Below are experts of layer 3 (counted from 0) of a mixture-of-experts language model. Rows are named router (the router's row for the expert), gate (a neuron's input weights, with its number), up (a neuron's input weights, with its number) and show model dimensions 128-255. Each number is 50 + 10 x the weight over its row's rms, rounded and kept within 0 to 99.
Before each expert's rows: a language model's description of what the expert responds to. This comes from a sample of Wikipedia text that the model never trained on.

# expert 25
It responds to: Sports vocabulary
router:60 59 41 69 53 56 47 36 41 73 60 44 30 49 42 56 50 53 52 25 42 53 48 46 45 62 62 43 62 55 49 49 44 60 47 50 64 62 44 47 45 59 40 54 52 47 56 39 37 48 54 27 52 24 46 67 50 53 67 51 46 34 47 57 45 35 54 51 40 42 69 42 42 54 57 50 51 61 64 27 39 65 55 58 52 33 43 50 40 53 45 31 49 46 48 33 44 41 57 57 48 57 58 57 47 46 55 43 46 48 41 50 62 66 50 49 51 74 48 49 50 55 48 32 56 61 40 43
gate0:45 54 44 51 47 43 57 63 48 44 59 54 39 51 65 43 52 44 37 59 36 52 43 30 64 73 43 40 41 50 54 71 40 46 43 41 51 58 48 46 73 33 34 50 52 59 63 47 52 57 57 43 47 59 46 56 63 57 52 53 61 52 59 48 28 51 56 60 63 52 46 50 40 53 33 55 39 43 42 41 57 54 58 41 27 45 34 49 23 73 54 52 64 43 46 43 53 35 51 52 60 57 51 44 45 58 28 62 52 56 48 43 58 38 62 45 74 65 49 54 47 52 42 61 60 59 39 39
up0:52 43 59 43 46 32 56 42 65 36 43 52 60 54 56 43 46 49 31 45 87 45 39 53 63 56 58 62 54 60 53 37 41 56 57 42 46 50 39 63 66 38 54 63 52 65 49 64 33 50 60 55 50 50 59 55 54 52 36 40 43 51 73 46 40 41 50 54 49 48 38 61 59 57 55 71 52 49 46 51 54 52 61 45 46 42 68 41 62 50 63 56 65 52 32 39 54 46 34 41 33 54 51 64 48 64 52 42 54 44 38 71 50 58 50 50 50 48 34 55 47 26 42 42 57 59 55 55
gate1:49 51 46 54 43 50 66 34 53 48 43 55 45 52 58 56 39 52 59 57 60 56 48 49 58 52 68 48 50 48 48 53 53 37 69 56 59 52 62 41 41 49 36 50 45 44 62 58 48 37 42 58 53 52 49 78 54 45 59 46 57 59 68 46 62 62 50 55 11 39 48 55 42 64 55 39 49 57 43 50 39 44 31 40 59 53 38 45 27 47 53 72 50 46 40 48 49 45 31 68 42 57 57 51 47 44 52 45 43 56 62 53 52 41 45 42 63 34 46 41 56 41 53 40 41 67 67 50
up1:33 44 62 64 52 75 46 48 50 49 52 69 63 56 51 15 48 53 47 47 29 68 54 50 44 55 67 48 41 46 56 30 45 36 60 62 48 28 45 54 51 68 58 56 54 36 66 63 67 44 43 46 35 52 67 56 53 58 38 57 63 33 47 34 51 45 36 41 53 58 55 52 41 51 32 46 49 47 53 45 54 50 62 44 67 49 54 29 51 34 42 37 56 41 64 50 66 52 71 40 46 57 59 45 42 46 52 60 41 56 39 41 49 73 49 46 62 53 75 48 56 54 72 73 45 41 51 57
gate2:52 47 42 48 53 52 40 41 47 45 52 56 40 35 68 56 53 34 67 47 62 39 45 58 47 40 34 41 52 37 36 54 53 44 47 37 54 47 61 38 45 49 49 50 61 55 51 66 37 61 63 39 41 33 59 54 57 47 31 36 51 41 53 58 31 55 41 55 58 16 43 22 53 65 37 70 54 42 44 42 52 44 58 47 54 35 40 61 39 65 64 39 57 50 61 53 56 42 54 62 48 52 50 57 49 50 45 59 48 52 54 44 51 62 44 68 51 36 52 49 51 56 66 38 72 51 55 54
up2:69 43 40 69 48 61 55 59 48 35 42 37 44 52 53 41 41 50 44 58 58 36 49 59 44 53 27 43 59 45 36 52 60 43 51 39 50 58 51 49 54 57 65 49 52 56 72 37 34 47 60 67 37 63 61 49 72 50 42 42 50 52 47 51 31 41 55 43 62 39 39 43 54 41 48 58 55 48 35 61 51 55 59 44 42 47 49 35 68 42 59 51 59 51 56 49 65 39 46 57 40 55 54 56 53 37 43 53 55 43 54 45 44 61 56 40 42 35 34 45 47 65 59 41 66 61 49 44
gate3:39 56 43 77 52 45 50 52 61 41 49 38 53 57 24 52 65 61 57 42 44 49 63 58 43 78 45 53 46 48 50 54 40 43 58 33 49 73 60 45 52 55 50 46 45 65 39 55 39 37 53 55 43 43 39 66 47 57 55 52 57 55 49 47 31 44 58 48 48 27 29 37 61 47 35 36 48 56 56 40 51 56 59 43 51 60 44 61 57 34 39 52 49 44 55 52 44 53 58 42 53 24 41 56 61 62 49 70 39 52 51 45 38 57 42 48 53 67 28 47 30 58 39 48 44 37 34 65
up3:46 52 61 55 48 37 55 46 60 54 47 44 35 60 52 53 35 62 51 54 51 42 33 64 49 15 36 29 41 37 54 38 69 54 54 40 53 42 34 45 38 35 62 59 33 37 57 60 36 59 36 46 42 57 47 36 64 53 52 44 58 51 41 61 43 35 49 45 60 57 61 49 54 55 54 52 69 55 57 55 45 66 53 50 49 68 49 52 50 38 52 35 48 53 54 63 47 52 60 40 30 61 44 43 59 42 51 62 54 49 52 61 65 50 50 48 49 47 42 44 58 64 61 39 39 62 50 65
gate4:49 43 51 36 56 48 70 36 35 50 47 61 50 67 48 43 53 56 43 73 51 52 34 57 51 57 46 59 61 59 59 52 46 45 52 53 63 44 41 35 40 51 56 65 60 44 52 43 49 48 36 51 29 48 46 64 43 36 67 46 59 56 58 52 63 71 52 50 46 41 28 64 47 56 49 40 38 35 59 20 45 43 54 57 47 58 55 43 33 44 53 60 31 54 31 65 55 48 38 52 40 43 54 55 46 53 47 39 35 47 55 44 53 31 57 33 43 36 47 44 58 52 55 65 33 66 57 56
up4:54 57 61 53 55 47 47 53 44 40 46 65 54 50 53 54 43 50 34 39 69 47 28 48 53 54 41 43 53 52 52 54 36 50 61 19 47 49 48 53 56 72 57 42 66 70 46 57 44 37 50 68 48 15 46 55 41 48 28 60 57 55 44 49 57 43 53 29 44 55 36 54 49 47 36 39 48 39 69 55 63 35 46 41 40 46 50 52 37 42 53 64 45 70 49 65 42 59 42 58 43 70 55 50 60 61 56 55 44 61 41 43 40 39 52 37 71 46 28 48 47 51 54 26 46 62 43 68
gate5:50 50 47 49 62 59 52 40 46 49 56 40 53 58 53 59 37 43 65 49 57 61 46 33 52 38 53 44 61 50 51 45 61 37 40 58 60 47 34 63 31 55 48 61 40 56 37 56 43 63 55 41 47 63 38 66 58 54 70 51 58 45 51 53 52 50 44 55 41 43 56 50 49 65 67 63 46 52 50 52 38 68 64 68 49 46 48 38 64 43 56 40 52 38 66 65 44 48 65 59 42 47 61 47 62 50 50 51 63 53 64 38 57 51 51 57 57 54 52 68 47 41 32 38 55 59 58 55
up5:54 58 58 32 50 67 48 50 56 66 54 43 60 55 49 64 43 40 41 55 40 64 53 41 53 62 39 65 29 45 49 71 48 37 54 55 61 62 59 60 58 60 52 39 44 62 56 49 70 51 51 67 44 40 62 70 35 48 46 44 41 46 53 56 33 51 58 52 48 43 50 49 41 63 48 29 47 57 53 42 59 52 46 51 38 52 62 60 44 28 57 62 53 38 65 65 74 44 44 78 38 62 40 50 45 52 32 49 55 34 52 44 56 39 39 58 36 43 76 43 47 57 59 48 53 39 34 49
gate6:36 43 53 54 60 62 62 33 49 49 52 60 50 65 55 54 46 49 48 57 51 54 47 34 45 34 53 46 44 49 36 66 52 55 53 54 50 43 44 38 51 66 55 52 72 46 47 49 61 65 58 41 39 49 68 57 47 45 70 62 43 52 41 47 55 56 48 53 61 46 72 51 34 53 49 67 44 48 53 47 56 50 39 39 47 52 54 38 53 47 81 54 42 47 65 34 32 47 49 67 45 32 51 48 56 57 44 56 37 53 49 43 34 33 32 64 43 67 44 57 46 55 33 44 39 66 45 46
up6:52 38 22 52 47 70 58 38 47 46 51 63 47 56 45 55 50 69 53 61 36 52 58 47 52 44 48 45 41 45 54 55 71 62 60 50 69 35 42 54 44 55 50 52 54 47 46 44 48 56 39 48 68 31 66 51 49 62 65 51 42 47 32 40 65 44 62 52 60 38 45 53 51 60 53 42 60 61 46 45 52 54 71 50 55 56 61 49 52 59 63 54 60 43 59 55 48 68 47 62 28 52 38 53 42 45 39 44 54 32 71 52 38 49 65 60 45 37 53 45 32 49 52 53 43 47 43 58
gate7:52 61 45 48 39 50 58 43 38 76 59 56 30 57 52 59 47 53 60 22 69 63 52 48 36 66 56 42 48 66 46 45 50 58 58 80 54 49 45 39 48 69 56 52 52 45 47 46 33 49 42 43 46 62 67 55 55 44 56 34 63 59 57 50 54 53 52 50 39 45 57 34 46 62 54 24 49 45 62 42 33 41 39 56 71 32 57 34 47 47 59 67 59 38 56 60 50 47 39 40 59 58 47 51 52 62 51 45 36 37 36 58 55 62 61 48 58 48 44 25 40 57 47 44 54 54 51 54
up7:42 64 55 50 49 56 56 40 47 48 29 67 43 57 45 49 61 62 65 61 47 41 46 51 45 76 65 46 60 58 51 62 52 55 39 56 53 42 43 60 46 61 28 71 65 65 40 23 60 37 50 46 56 46 63 35 55 62 56 49 49 48 46 43 50 38 57 45 41 41 58 46 59 30 51 42 45 54 32 44 41 45 59 42 34 40 46 27 40 40 60 51 49 52 42 41 54 62 41 51 59 60 57 54 35 70 63 38 34 83 52 42 37 50 61 43 42 52 47 34 50 33 59 53 58 74 48 60
gate8:60 46 32 41 49 40 37 47 43 44 48 56 53 51 46 60 58 49 59 42 71 76 45 34 49 46 55 58 67 46 40 41 49 50 41 51 59 58 69 58 45 37 47 45 77 41 45 37 62 61 63 54 50 63 62 44 59 55 49 33 40 56 46 52 65 39 36 46 47 39 49 69 51 67 57 58 58 36 36 36 51 38 51 54 50 57 54 51 37 67 58 27 63 46 52 47 33 48 48 30 55 58 56 48 48 61 38 40 39 54 38 49 44 50 28 58 64 59 48 44 63 44 48 50 63 53 55 43
up8:45 49 25 41 61 71 54 54 33 53 52 45 46 67 65 44 46 58 42 56 66 40 49 41 38 53 53 58 36 47 55 58 37 55 47 28 57 31 50 54 51 63 48 44 41 49 43 57 56 48 64 47 38 53 59 64 42 39 50 59 47 57 54 43 59 44 38 48 51 43 39 63 57 60 57 43 41 57 63 50 58 44 51 55 46 49 42 53 55 54 58 46 46 47 39 69 62 48 61 42 41 44 45 38 35 56 42 60 50 51 59 53 55 67 57 59 57 53 68 40 45 41 43 54 56 65 52 46
gate9:60 58 40 44 49 49 64 50 50 38 42 59 46 54 35 35 69 49 63 54 38 65 55 53 42 58 60 55 39 23 47 24 50 55 41 60 52 74 42 71 55 39 45 51 46 50 64 44 61 57 49 45 61 62 62 59 39 55 64 58 28 42 62 45 45 51 47 67 51 50 53 48 61 70 33 51 48 44 56 60 66 53 47 65 47 49 48 50 42 40 65 32 48 46 56 43 68 29 63 50 71 45 40 42 42 38 55 38 35 62 43 61 74 58 46 57 58 48 46 64 37 53 48 30 45 52 43 56
up9:54 47 47 54 52 53 50 52 44 67 69 48 45 43 56 54 56 62 46 45 38 60 62 86 48 46 64 45 36 59 51 57 46 46 55 54 53 59 45 40 36 32 40 68 18 35 37 47 63 42 46 61 45 68 64 68 49 66 38 41 53 56 32 65 42 45 58 54 34 44 45 46 51 45 38 48 59 36 48 46 40 65 43 54 56 62 70 46 52 54 36 51 54 52 51 60 44 46 55 54 46 43 63 58 76 38 33 44 41 50 51 46 59 44 52 44 53 46 58 53 51 54 32 43 57 41 58 62
gate10:51 50 45 30 41 67 55 50 48 52 59 65 45 55 46 38 64 48 54 37 59 56 37 58 33 49 58 49 63 51 55 57 54 46 42 43 51 38 31 59 57 70 55 48 25 39 48 44 49 45 42 37 65 52 34 54 56 50 50 45 45 60 32 42 39 51 37 57 60 35 60 44 53 36 48 51 59 54 63 41 48 52 68 59 39 33 45 47 64 57 44 48 39 42 49 47 55 65 63 61 39 59 43 50 53 34 45 58 29 40 54 55 48 45 64 62 47 53 70 65 38 49 38 55 56 58 53 43
up10:52 49 58 30 49 25 45 49 56 74 55 65 47 45 47 54 56 55 58 55 33 61 56 54 33 47 67 40 56 61 46 72 53 66 49 61 66 44 49 74 42 59 47 55 51 57 40 73 48 54 46 47 42 59 46 58 62 59 59 51 48 46 54 59 56 36 49 33 64 65 38 38 57 41 40 79 60 66 46 43 68 55 50 57 44 64 52 43 42 61 51 67 55 65 44 51 46 47 61 62 56 56 55 56 61 50 51 64 62 52 43 46 32 51 66 40 53 52 53 57 44 56 43 53 46 59 66 66
gate11:69 49 49 56 58 35 63 53 58 53 53 56 66 52 54 36 78 43 34 58 45 45 57 56 62 54 53 51 50 67 67 56 55 28 40 43 50 59 49 43 39 72 57 55 52 74 49 47 49 44 47 49 53 39 47 63 50 44 49 47 62 57 47 40 37 65 54 36 41 60 41 51 54 42 63 60 47 50 38 38 43 42 55 40 48 54 33 49 50 46 54 54 41 38 53 48 42 63 46 58 42 41 28 60 57 54 52 59 46 44 34 55 55 36 62 34 41 46 37 45 58 51 59 59 52 55 66 53
up11:39 62 40 34 50 51 41 59 59 56 43 39 38 61 58 47 36 59 41 36 55 50 51 55 40 56 29 42 55 27 54 43 51 46 59 38 49 46 44 60 50 38 43 53 61 36 57 52 39 58 49 61 48 50 52 64 40 35 56 56 30 53 61 48 61 38 60 67 56 53 52 44 47 56 44 45 54 57 72 50 58 54 68 65 43 46 57 62 45 37 51 61 55 44 52 52 62 44 57 57 42 41 66 43 38 68 50 55 50 53 45 51 48 52 46 55 51 73 48 43 28 66 49 66 41 64 52 56
gate12:62 51 44 72 60 56 53 37 45 50 58 48 33 56 58 65 43 57 56 47 60 46 44 49 59 52 52 37 43 55 52 23 63 52 61 53 54 48 49 67 55 49 47 41 65 41 33 34 58 58 38 41 44 74 61 45 43 52 60 42 57 36 37 70 49 66 28 55 48 63 55 51 41 33 54 52 54 44 38 51 43 50 52 36 58 52 49 43 53 54 35 37 50 43 47 60 32 53 65 40 45 47 49 39 60 41 55 41 46 35 40 46 49 55 56 49 52 31 55 33 46 53 53 43 54 56 56 51
up12:43 59 51 41 45 44 66 35 36 44 54 63 49 59 52 65 49 40 46 56 41 41 62 62 48 77 55 32 64 52 36 59 41 55 34 58 64 56 42 51 40 70 58 56 49 75 42 27 59 41 49 43 47 58 64 60 46 38 49 59 36 49 45 39 60 55 36 50 35 51 57 53 39 54 65 57 62 56 43 59 42 47 43 47 57 64 59 34 39 37 55 54 57 43 46 61 66 70 53 46 54 49 53 47 75 58 53 59 35 55 50 41 39 62 58 48 57 43 58 33 41 55 56 51 50 53 42 40